{"d_shared_expert": 0, "parallel_block": false, "final_lr_fraction": 0.1}
Below are experts of layer 3 (counted from 0) of a mixture-of-experts language model. Rows are named router (the router's row for the expert) and show model dimensions 0-191. Each number is 128 + 24 x the weight over its row's rms, rounded and kept within 0 to 255. Numbers have three digits each.
Before each expert's rows: a language model's description of what the expert responds to. This comes from a sample of Wikipedia text that the model never trained on.

# expert 35
Description: Nouns and adjectives about government, economy and public life, such as industry, military, housing and agriculture, plus year digits like 2010.
router:147136088157120150150129135121102123113142129115152128159129137129113154170088167128106103105136127124120120200138112140173129117141084127133142123169161129084114112098115149114163158101123108112109097146135150168146160147117126136158108111127130107126151105112120101126137122128146112102125131109132096117169154087118154150087138069119130124128190091144136135155112142106131099120067136122142114140134129141146163107146139094170130105117127115113143133108146115166135081065162124127139113130088143117093135151139161104091130141142125176081148115102079109074107160083124139140

# expert 7
Description: Opening parenthesis, or bracket and quote, after a name, figure or phrase, often before dates, measurements or asides, as in (1894), (178 cm).
router:117125146128129137143121119114090132122112127138094090116118095130130143072112103096142157135153111117103146087122144108170116085164092112137101129103071095106090129142143100133107102147122175085112153142134097125135129138099147111150147120116142119151121130149116139165122109190148156125173144113152096112144130087088097110150148168129129134151071121120201142131096115108130142098145113112137168131133148125132164162113175121116057125154100130098143085095154110156155108097126143121103132130108131139100123142113118135137123099149126123135123104096135149160110072162142130152

# expert 25
Description: First pieces of longer words, often in sports writing, such as pres in preseason, ass in assistant, av in avg, plus North, T.
router:126147155134154135147162129154119144159151123137159176131125140144127175129061118143152150136121149122117111160153123142147129151126128131126172152141149075119088114094177110158151115136108148107160147128126076113137130089100122123147106105117096108092093131129124127147141166139139139129104122114154093118105093123155144096145110188138106151112094145133146122073085149135146129146138100152121082117127124173102144138131158132127112158085092120134118119127140116123131183143105139117103125121139152136165105136126109171143086085124145129144151141094155144182108110052102138146

# expert 39
Description: Release verbs in music and film articles (released, announced, uploaded, recorded), plus list and table headers such as List, Species and Release date.
router:132110149186137146140124154134116127128106095118132107110156141088133156105139154154125164145155123086127136127094122109139159138133149096148098169094084100130100125102107160121158158116129101131091193094139139138135105133173190092134152161097170136144122118174157155124124139137109123106133114112164131109112105158155095179131154172137103145129114111124119119106165111116088156108127135111149122149153132094143115147109157174101136160151112165119134149108130150103125107177157155125124111121123092114114147084166132119157077093109113098137127141118126166141133096126112149100

# expert 48
Description: Mostly the word the after of or that, plus the s of plural markers like Songwriter(s) in table headers.
router:108146095097122135119099153123117113114136128156154121117100115101115139139138114098158124127121128105131187100160106173137154154152129123131143149097136114083139143172088090110127127144124136151093119171103118134103158150111089163093109137160127136128157116095097099120142119133149145128073129132100114141113100163131110129152107107120161159113098116107147172126112118115107145140132162128106171136130176147150189134139155161103161079165111148097152114135111150124102118123083092097125145172127125133147158157092177103116168127132140103103159138112099096102112166147134171108

# expert 52
Description: Opening fragments of capitalized or technical words, such as Act(inomycetota), Class, Pil, Sc, c(act)us, often in taxonomy boxes and lists.
router:126107106133099136126113095106151115065155172151117125109087118155116140163126149127125136157148103170087132131116155143121121098156151115147152153145135094111154145129146158187126179083145104091131198120142108133163133154124108109132183120120130188116140149118072133114086115152133139126160186118092140156095141149105128100143134118095162097132164123120119120139121140126176127127125146117136128122125131122102124144156105125119113107125131087114143116162142150114143140085092113129123152126133139128132156156118150100127164177163123149118086136150149149121161099180105154135

# expert 36
Description: The first token of a table cell or list line: spaces, numbering periods, Javanese script bytes, MF/FW positions and Win.
router:171109166125146122109150123123172152064141164148098112155136131132111130139096140094169141150104140113143117125100090089114123141110136066130107158141135122145119152157139123121119137153132122131104171155093160132098121126159109161144130137078146111156117121130133133099122100107123063115129177164139141129124122085126135122132082134122115119130093094111176162135102116138124159088121140091117133159125154133123151137099091162132139157131102139123151079114156142103147149111112138107128145197125082138163123129120103094095150164173116112146093164123123117153112114166137163111

# expert 6
Description: Party names such as Democratic, Republican and Labour in election result tables, plus prepositions like by, on and under after Preceded/Succeeded.
router:140152163093134127109171172143140142173130154119124098103157131070121122112138135120104120172108149141100108095158151087151135111165171158156089137155122105142077122108135160125132113105099124164114074116133136139122131137127104131144129121130091076113125189128128156110182169156081129136098084100152112166161120121122118069141099133102145127114138117109146135137117136176123131123136122155133068166128097156098128112117148118126127148105154109150113119118137118127103164119098133126119140197110110131133138130102152119134162107170127140129092122118129141151111153129166140106

# expert 15
Description: Middle syllables inside South Asian and other foreign surnames and places, mostly in song credit tables, e.g. Bh-os-le, Kh-ur-ana, Q-ues-ada.
router:139114145132098159131091081138110136166122105137120101088098132119117128145149151096088126116125132164107146064154151139106150121145117127158160145118161171152131142155082132101136098115130166145128113102114103127125095150144108142154153150128132109108102157082103107106089145135141088120087127123145090115136139179112145084116101122108133106149156103130113112157115139087141091145133143108110122081097167095165118104125162140097135108132085137159088103154136159136170158107105146085159127123094086113118143150128130093193144160118112096139133117140126148108116133136108139146

# expert 12
Description: Parts of English-speaking place names, especially New, River, South and suffixes like -ford, -ton and -ington, as in New South Wales.
router:165076154114143154107133080114141118120147115146150101141131138124149152093094112138112165180141106135149124102178132156115131112103127144171135108102138178101066157113135146120138105125103102107120124098126152092116115146119124141093129108138132142118130159131141132132139101119141105110111125092132102125133175116156081152128123116121123096126109116139111138165088087168107116165133173135080146154156124107115129104119171094128129116115108130153151114122135094178159135091094166165122173116134123127125136120106070162179152092129163142120099132114134119137126128182095132166

# expert 3
Description: Head nouns right after "The" or a possessive that act as sentence subjects, e.g. album, film, series, couple, plus He, It.
router:112122158118144113097100175103162169134128167108162162121141101128131127116137135154134078091160151109134145154145104182159094136151129147149116107154149075115106160122104120138105128145088107152151098148103115126137165112135152103166149117163170139154160100142100163118156150137080127156114128135132096120126106142157136131112146128138096146106135163145090130121130111127144160115156108129124114154140125133131139125126186174145146156155147104111104159167139082114118076146183127141129138157090158134150179108147146105151138108118105073127129147111112170150105115121156123137

# expert 40
Description: Word pieces of personal names and Greek-letter society names, as in Alpha Delta Phi, Laura, Lisa, Nin-ja; also the after in or of.
router:149144133128129138092143084130154178123136164140122134142105135149142164142132106117123176126204148146123162115126123152111133133097134148173139127140141146119153163158117160108133170108081173123130125135155142113139137153141135136107179122140131124142169128139125106164124150102137110076162136157119100116119139162179109092107132120115131105160084135124147147096065139127127166138137151146095119127111147098132144134084134104131139093100148080148138096128146142164132131154109116142108130117123086106156123150116163170158121182182112140112136112161122108133134154142157127185

# expert 61
Description: Inner pieces of proper names and digits, such as ing in Sting, Rheingau and Rings, ies in Wiesbaden, plus 0, 1, 19.
router:119119097102138161134134118126123138088153133175089123112107143205133120101115128096152141129142123120116097122119170113128106140111123136133139141109128131143102160141128109103178152138144157138135141066104118114138118101132156133111205197146126122118127091159145184153144123112161102069167130169095132160078123147152091116109172125153143073168104094123142135116129114128115124122136163145109146085095143137119119103127142130135090165133128116108105106145131129141139152153140096175160104100113116143145114129170124159128160130121104108097122099112143119149129127105127115113

# expert 32
Description: Two-digit pieces inside numbers, mostly decimals of map coordinates, also years and vote counts, such as 46.87, 19(23), 11(98).
router:080134087139147152113149099137103129105108154169106150166148099135092113168138167140097169114141139106096152125153126121092139133110098143177139165122108149160119112103131158117106097132130115091126142152105168122109105138105153112118105093140141137110134180131136142162131134120136130089110136099089121142136099122135152137165161106108138134164137143144140112144106142121178142177156112103135142104149147100152122123123124109120147084120163119130115125132154122132120150147101111109172147075173095123167125124075109088150083106146117133110080093179106098116097103159150120125

# expert 20
Description: Final word pieces of city, state and team names in sports texts, like Tulsa, Sacramento, Florida, Angeles, Vegas, Hockey.
router:163100107100140113168126132185163162158173115121135097118125071168167150114104111131164116131155143132126143088172127152131141145133071168115161133118086119101116160087103162081143130131100134077085129102119126137101159130097133114120122104136121112144136107162163128135175105120166065096099095129162131119149108135146091120103117170091116125136084168132160132096127129091127110142154104150129124132143117150146137167102143094131131133127087134150120141123143119138158129156122103144080137134117091119169116172128132151151114121125111112135145153125132135160111121128135124104

# expert 19
Description: Surnames and their pieces after a first name or initial, plus the punctuation right after them, as in John Wall, Robert L. Lippert, Jones.
router:106101127101116163106112064114140146128111140153157106126091168108113131152129126081094126119146120157128137109166126175063134146144142138152138157114127149137146157128100174102117141129139203140139093128153156093115117098136181126139180119141088138129108152110119153136134102094126104112101113135117079109138132150157148097133147080137124103173125147129124109101119152139143097142138141110137162121122157071143137137173144126099100087085098088133111112145148090139126132132110112123141141084152114149120108127116150106134125152135119128113101116141127098110160116154116075171

# expert 42
Description: Dash bullets in infobox lists, invisible marks in coordinates, pipes, and pieces of Indian and non-Latin names.
router:116162109169127144151151087108114107128119154111095116098110169113109131181152139184134156105177170090139093105158125120089143132134122114164126160142132142086113116127122139134141111105134113134102119115144141179139107140156163130096131075121142125153151182107133130089106099094145113098104096138113104148140125139128142147118136066125152141110112130101193102141130111136159099154151136133133099144071121188112127128082132100071132106109148139138150146109115127142132148115091116102126140153157099130118131107146079112127131148160157124130124133158100120098121140155141133161

# expert 13
Description: Line breaks, hyphens, pipes and first words in tables and lists such as election results, climate tables and taxonomy boxes, like Record low, Conservative.
router:125123135179113101161149106098102106108149163128138105113096117113123120117120077157126111157101190143131061121120143121102144136120162158141109144159125094121118129100124136133164139097141158129128148101121117090088120119136138148099114144123149130121170133142189127144123129102099109118120138141150113151158100125129146148126110155113196143110122105111152123122126107098107089134116169117118135152145189154102165142113175097109115099112163132152134098107108124125122151106109173139110115169088091140121130122112097144159140131155132155141112085109125157135118096111112209107

# expert 33
Description: Pieces inside LaTeX math subscripts and commands, e.g. {\, }{, mathb, rm, plus fragments of foreign names and chemical formulas.
router:123115146141107129134091129129185154143120147148111144117117116178163108091136155127121174107103135157094149109055135132145127132128109103123119102127119088115145138150135089171135157159167163087138171124125131075139125147136154158142113129129104128126144102103118086149116150146143154089159154130123108135104180127136085123157083113082144150092135175135115137120142132118113180131143137145140125113130099159164160116117131127122088155122129081098143087129116072111124084137099112145108121111097147107138168167117147146095144112149130135118099111105130162155158106157121127139

# expert 31
Description: Function words after the, which or that, such as only, both, has, had, each, according, often before of or been.
router:105110114108085119109108163088131119153149124106129115160107109114149144138142159137125120104115094140151172150165134087167104128165130151094121117139144137115112110130090145160117090165149106176129049150132180170091107153100107157129108127175162120122115125090128142120184120160136135132135139146119121115112138134155111135153114133106150153103116178145089138137102132169128156153103128176153143078175073142146093106154116167094161128123131150129130152163105141136114124143188119094121131143129156129125139112134132146106159103121115115122116110152155157118129132101131146135

# expert 44
Description: Endings of personal surnames, often Japanese, Slavic or English, like -amoto, -ić, -son, -inson, and whole names like Johnson, Smith.
router:120114114102124157121139078146160142102137103137109102109098116093096144136152131141118115139148129095163120093131121139094152134102124150158121134108149099180122187128101102105117112086117175141123127152134164120111136141115137114093148131134133113149126150103172102112122098093159132106068148132120125102113130133128111111173141123135088116139137166118146113109106086090114123133166124127161119163096187113137108082133088107129179115134129101152086101138168094202155128129136105120137131097118085135107123127135097166144094166095114154129137155121118115135102137130091160153

# expert 57
Description: Nouns and adjectives right after his, her, their or 's in narratives, e.g. true, older, father, own, years.
router:122183089100133099138145107100113138138148170121112104137131080098127106170119103121132131112148074102109137157129165145121108105126161155135117093130150157135126131108095149160128144136124139172155112082107116131132137115127146134112096148168180107081131139129120120177169134141059173115126154138104097100155126137166115105167144125128150096135108126124151159094105097139131180118127146140159136094145167132132111122123152145147122135117154148118120125121096197119092082150185127098151125107148124149131099134099101135137133109124130115092144160101099150137130114154130159151

# expert 28
Description: Interior fragments of technical and scientific words, as in d-iph-osphate, P-y-thon, bronchoconst-rict-ion, nucle-; also stray digits in tables.
router:128110094164112078166141114102147134100154141146104121122113103173143141109161124141124170149126062113114111106104138134153133140117134133139086093124133107106121155173140104138141138149137130121149164096185139084154157160143178122133121115113110115140153130119084067085127155125131115145154171116153097103148153141086089129175149118119109116127127139126145113081125095162161123081109139141122094122117108130123100126104142135121115154083142112100136096123143152118109122147129107157080166135104130092128150126107119111081170183129112112132148106126108148153148122166130152146

# expert 26
Description: Plural noun endings and third-person verbs in film and TV plot text and filmography tables, such as rivals, stops, hacks, knives.
router:093138134130122136120141150091113158095090113136060163131101144102096090186151153137136123142137178115115133137114118123085113176108150105146147111134148105136108126127079168121102123132130182126108122105094149120108137122161131114147135155144134132145117108105113137092134110072147078111117127159090162166128103151109108113109138105127086118139151079130102162112158153142117121099141146103136096143113151090163167127101153155126160135125115147128126099155164145134114149115170108094158140149145123148133095085115148147114108151121150105112172094182105125134102122149108151119

# expert 10
Description: Tokens in US-focused text, especially college sports and biographies: state names, American, U.S., AP poll, Super Bowl, scores, team-stat table cells.
router:127145096121116147138126124160104139142138115154166095143123145115157191134121120144112189140151148134090167137141125141100108089109145146135084174134140134121102128102164136109096160142081110120138121117092137125171115101118134152122106102137083158143111143156125124176173137137145128133096138113090103136114104107146185149104136151151159135158120183124151114102118163135143103127118081150150105134137162161131122137104136091134129135086099125167130141119158129119159121131085132184080102083152111128141093104116127158163107120155153162113111122096148137156123147088145124116